config = dict(
    n_experts=8,
    experts_per_token=1,
    d_expert=448,
    moe_layers=[0, 1, 2, 3, 4, 5, 6, 7],
    router_score='sigmoid',
    routed_scale=2.0,
    balance_loss=0.00151,
    router_logit_norm=2.0,
    lr_router=0.000929,
    vocab_size=16384,
    norm_eps=1e-06,
    max_seq_len=1024,
    train_tokens=666700000,
    max_steps=5087,
    dataset='wikipedia_en',
)
Below are experts of layer 4 (counted from 0) of a mixture-of-experts language model. Rows are named gate (a neuron's input weights, with its number), up (a neuron's input weights, with its number) and show model dimensions 128-255. Each number is 500 + 25 x the weight over its row's rms, rounded and kept within 0 to 999. Numbers have three digits each.
Before each expert's rows: "gets" lists some tokens that make up at least twice as much of what it gets as of all text; "mostly gets" lists some tokens that are sent to it at least half of the time. This comes from a sample of Wikipedia text that the model never trained on. Tokens count by the router's weight.

# expert 0
gets: "\n", "\n\n", "| ", ". ", ", ", "- "
mostly gets: "\n\n", "\". ", ".\" ", "); ", "\n ", "\n"
gate0:459479495528504507461477488478507466477504449477519476485470457468501459496507489518538532468512504474508542475476511476501517516508530518521530504453481474508492511494499535526538527476522486447464508481530511533486495522458509496499536485503495442515524537506499515494490542528526504464493551510496482529536523463492524474491515506546502537526481429476490493505458505512500505528474
up0:487480499478515514532559549554467490530489473516502480489538487476494491518516527517532491467484496522511514524489513486469496509517476537498507510448511509525491493495507491491505492518505476473514466497484492466513494543518522487516500487478491511555529477533498534520474466467515523467527516484501451532453470527475481437497520527471494481461496512527506505487501508491500522466465
gate1:516511513501508480541465503491558515483525512536464496514525515535505405490498473526470515507496487505487464468498482531505506499501507506576520504474497495482460448512485513494481452496517548488477495502529471509491468478495464510485501485502493504527505483495517502499481508492518501508475467484551530478486484516519493455511532525516490483458508486490499520479539499524519508506509
up1:522487464504487519516472485482500500462495544521552467537506525551513481484502505523474474525534585512496493519488542517518483458507501483534490499498502462522511499478545492520462503525452493495511482536495539506448516526496456459493523497500500510473506442500510511491506459443489475471534472509489469458495522485481483513476519505439482480514478520476470475495524525497534502553498
gate2:481502521503473497468497523502456468468512502502474486471501521466518477475483465477517538534486483535482490521560505490509509513516494499531516522487504524510487533466449477523482520509508527514529506549509518539488493499481461498496484474529496501492519476507504511480493471491501523497535490508510491458449491502499495466530496504486460480517469493508516496509539478510478522487497
up2:483482510499543493499503495565489490492450488495467517502526504508500473496531511536482531508479524514499504492474498456481502476492488503484495524501511487491483506494493509542519512522527484494558477471528495508482473482481475498524481495506535517485491471487462507527503470442531484508505471573484473549495522533473514498423516451498499542526514531481494461485465456513497493501479
gate3:513491509476489464463447527489505515462482528522477506479480495532532532520538521489450528514489502481492545533488496472510497502490494507455484447499491505460516493457504518490491515476482504507459498485481488538490528472480523507512502518484488472539491527496470572497532525508496494565529492508516519477496478476472505489533444506506493490478478489484520514464473476477486459480484
up3:535510509487497509531555468482526496514523482441539508525494479523517520497471467469460458488448488472509486550536500515471491484530497486536489508482516477493454464500531521486501494524501466557534486468502493494490476496498482503504524470489477497455492487492489407482459513482474517489495518527487541514542489497528531508505525482537474527493517475476469485462507470496508482516524
gate4:538471497514473547470495509503521488488453509500498498485494509537484487534507556531520441511445498504495495462515488509482489501478523494479456474518499478484477511490467465466496499557484487506515477491516469510479487478486509489506464470505428471492489510507526517468522486478503462491492485474546456481519537418539515437545469470495488514481492507507511494479452478475482480465478
up4:498476525489540535492507495504476509488463505515528508481508476505453491506548484495467501474472485485524462531468492486471514482526489526430501461454483472470488471478508507496493472505518456490515495500514514493514518518470468495503456481503476496517524489533512470511542499470495528482490476527478529516486520508506522483473515535509513487487486533517554482506494474469482509474517

# expert 1
gets: ".", "| ", "of ", "(", "in ", "|"
mostly gets: ").", "However", "however", "\".", ".\"", "www"
gate0:473516525481497487492486541487478500517531492484555487517502499524493460502491503496504482511535507471510486532511467490563501507506518491517466493474532503459476517538475490563478514497480517459486492516490527515524479530481510495497457496502473561509470495487474500500462536523467528502531544522502543507524531504472493501515504512478452507494500483465463483530503492468491502483532
up0:478486484506519483543486547484497562509518478501550506514468518532492482515511469500500478482502538469521469513477516508531487491528492479493471515457517527513450529548507508515496501469507569456478520494438523472488484521472471470501460471509494546486468521515512493503498527523477482486487508495518519561549542522485500490499526509479503521497502446475499493510491454475487522479533
gate1:500516516515468484435438536488535496444554551502501485485448498542530496548504487481479494470494505494473493510494498532507545484524471516531487517508488461489506535505498545541489506493510536491501491444472507519482492458508513498508555532524511494476486501507439508525542502450484515536569521501484530467518488438486448466500490483518481527494527507497487527497527510486494505518546
up1:517491508486515516488479490475587504483564533513529529507460486457486504523519499510506507502515503498486535515511496502553491496484511493524458525502482507507504536493479461457532500501509500516477459515502474489467514511502471513524470517448531506521505501489476497496493494513516508516496503537507518517489528483466493470492553545459497477515487509514520470486486485501477488459524
gate2:526517490491450469486500497541525515550510516505531482498446491523467504483514494477495485540505517512490499451508533502479497518523520504490500478462538483451531550487497558482487464453542523500505465478484529523489541465489513487494491510464502477490471528503509571521531554502501511495536496533548511499499444497482512507502532483481509533488523489474473527488474458508509491479516
up2:512510488527542443530527528445533505549580493503460461472471539523444517490500487480521535497527494516544504503518509490528509514487502509525524511503480523507517505486517499521498471476475537508457476507498541476516501497484491491540584500495477530477472493535529501495492517529521489477488516480500503525506483484528507483507473489522502473501493520496487464506488460531486489485538
gate3:495501515492480481472525527412499452484479519486472456460517518512493525487438463552500465478479533480458484478494526490486516542502505516508453448458487508544521477520494496510481497481507513533482491486493501495520506479535504503483522511519549513527495508476490494497543498469488510489478537489496550510509510531526564496469481468526473477521486506470496505528522475496501484521443
up3:500500473491517501534484472518486476484500499491543540516514473481506503515496515479516529509496527533514494516488493509501472485464463506472519524534505465476520469516490508524517513539464472501547521544488499525508520485519514466527449493473506512453516476504501479454457527532439488511539504490518470529500523495515493522483543534493503502510511493475485485490473496488480501487500
gate4:429512501496539525469527548508510521513515500498529498514538517485528462514500468506511516470508532497462452467472496497483535530489494459495502487502484513553479492534518488461476514523456462453495526493521504462478507519510485490525483456513496483501474506498508556496403491469470511449490546509535475480461485468496519452483508494529471544480489466489521501514518518501523501510513
up4:504463522503489495545478464498510507450519480513531514491503513524508438471488571559538522461522464515514448494506517495478493499444474493478527495505484478475463521553519510461491497541512533480494517521515505449465494542461484533555522501496532495522485480542493515474522508497512474497493504504494510503450506534502515515529484525513482500499460508492507536501489501477479532529460

# expert 4
gets: "the ", ": ", "s ", "his ", "- ", "The "
mostly gets: "different ", "Republican ", "Her ", "various ", "La ", "Some "
gate0:494510483501441487531534523479501507495526491504529472495470459486497443450494472517481474525487538523485490497507522535513516504507484479524528535520505489499473499500485489470563500499502499524494492447501478525478484555490485490492529487520527491543532512497513454521518468538484462511448483523520486464507488545523481502481490519526509536485506499519502475519505559475490526497497
up0:464461499487544503469476501494477493516475541494461501509519561493495517516502524460527516460545493529536509511459510423458474482527522501492491495470507501464492517459513519461457518518480542487470484545508485493502516539542529436537470509471522510504481496537515558485535481466509493513495441485507492525460522495516529480485497489472511469506471488488495509501479488499559444522494
gate1:492502538492480489457543542498439501520527490485456514482492450455517496498497458496501506527490524508513502477507483480525513464463489487447486453492496535492502489548491497502488498503529535529470504474553510549517503519522475504467473512501481469498507504535541497513470498495502478486477496497498519504471526526496508489533499483484491463500491502517507482479489503485479452438461
up1:501488485491485532519444476513454508497537488480468503458486502483519530522526486471488475554522519518496469495469558494519498543478520479469468502531510503534459467485488506522504542486507538492490504472546480492528509490527473506505516466455529487525477534510514469471494530491482515467491475501472508496540491562473490514497463499551516492493520511497501536513540537505524472490474
gate2:492478513534516477502518542535486521499503477457535495513507480461480506543503527515507483489506522507488550519461530476499516479446501501481495462482488471474496519519518517502492499512457499512501463497487535498505530488453499523529456461500493520498542513512526516533514524484527527509506504509491480497498484466503503488528464489490508473488455474488451493506512529458448539464461
up2:471494430467519516499493481520512483511475492542500532549485528528498521525529492464495504474524502530485557489463527542516469541497498491493490514510533542501528491487509476488511460486525508544505476540461474501526511457556472442498457519487496523495458508521445504467492509502542542498478505492491494469528542503501461532532546485469471544504518498456514475504478469529557499507546
gate3:484511506494486546464473513519529471502487505469516544541438466542501462495462444509509475488533495519496500500437500474457494468472521505497506518505485496503499527477452512517482493542475544519515491493460511499548501514525471479452491477478498532476470516485457445488533533522500470485511451506499522486513504477494494470505542524485442489493529496511510534517493535495537518504516
up3:478488476518520459502485491465476528515505500542465488498536488502495515489492547505446514465475468494473485532523491483496501503505487532531476542499500457479499442505495484467482523502510453496480493519510474510486476517536541489487467501504488468496519508501515527499420469510526508496463545472479468531479506505510496488480470513497510517515460496498469464447492536485477495511510
gate4:515473504518520483531508503484512505431470495489509484481479465489517534479502509473467544502446535496506467550491519508494489493489464508484513497460462469521501489515525505477446536487494490481474454493533470506508535473542492533527461540517527537518514486549475502511536543486528530466542479449475548494515524513487550495462518504481488517490502494490519515508503463534530475512485
up4:469503472492475543488527464532504467444520554509512518512532482526518488510555539485487462485469498526503487505496556532484484486509506489484492528498541475459516459480509492473466505488527509519522516484522500513490499546511597493507529490521515470472493488515492505512497505498534489536473520487520474523533477478518488530503505469478521487509524513502478529502502517532473475523485

# expert 5
gets: "-", "a ", "and ", "1 ", "2 ", "8 "
mostly gets: "last ", "same ", "national ", "public ", "next ", "political "
gate0:517525520477533503552489462514483515512499454530555527538535520506513469462487529492510492483559497492497479492443506514530470494541487479508520522499529489511466529503500518491483502493477539461527489489546497471478521461550512465482484477474510545434501510531480463514473472475530523510489511481480485501515471531490497474481485463482505462547453451477506508499513486546532503486547
up0:505512526508466499532513512514504511453504494514495461499521529507458527490534470504503477499463499521464550517518498474502466523527514480511541490478487481467479492494538494496471472497495504499530470506538488490495507486461517542513518475521494503540530519470474490473528518522447491547533465527517521470466530461482457522530540484544514501455507497468520524466469500454461462510462
gate1:514529486480483520532499490460526498534516495503526500539511488474490518480480492535468487468554508486485509492487526498460491516527519446497517498499529471469519485523485536488517489500516527534471522463504460491526517521501522533528505495486517494500490517525455496525554525499527502516513454458506530485499552473487482517469503489517531508521522494504491535500504502519491505502532
up1:502524535512526513571496479495516482494485491503503478510529497473493473531540469547487505512522469523481479513477480488484469485540537480516512454462480450510511487496500452484475480487501499546496489492486513525500507509486505477504514496505434500481479524502509493493538483509499540536496507495526509548539500502521495537487516500498532487498533479513545482460493516484488476488479
gate2:473497507443468540546526520483482512503519482501484527513518480506473477505499488458475553525475465487452460507479481512549504498478493461528487491475491475525498512477504507490501502511513522520498451507555492500537519481483529512500485473492478465461501545494510514472535514465476514496491508503513536495528541519509500519488549491437491523526482527523558477508465489505517517528565
up2:481522517525496515491495536521516543512472476520517520486508464501532505459487459528527474498548515496515512492466524500555516529479483515493500519438519487494531465511470480481515526482502494489490529473518507530493529518510544495498481492517480490560472467456505490517510525493501485489468518537549494444494517503499493499509492485515519458475515519497517499514508484487499472547516
gate3:517513498523538485484486515477470461519513518496530540481474506475552563512570518493467497480494495495465469480507499509503497511503503530455467515521496525498516486543440492463520525521483503509492521523502464519510518539528502509564491483551529517520511475512517518468493503461476483494488493512504514489480540485517541526483534501498488495526491495510483500508491475523551448531468
up3:483501511523525499489474518469465474485543480436541534467484476469520524474519505470471544493513527511493474494455463488518469466493493525508487525545511497478539460523478511514531527469513497506479530504512480521505527507506496513544472505526521528488490491439511521519506521493488475476493508513512511513468551500477532511474535524485501463532476526485486529546510523530537454486505
gate4:498515517533457488530534542505495473519573505514483487480503504504519448509491493537500444549490466495499446541519491518479473526487481519520500451445503446498501476492517470492514495457490534492475498484524534538483487523509539498490549533515468483492492522484505521513520473500493491482478488501526498517507512508444513490489476505538477511503496504547484510463515498494502540531489
up4:495493510452523462469502532478528483461523508493507512550497493513521492493503509542491498515499492475451538497482518521491527496461496557477481488505524495452468496514491466482527503528462454497509499531491529534486522471494537472557482525523479500488510536522533528510492519506474523483514522529487509522499485483472490472485475479501468502520505513526475520472517492527546489503511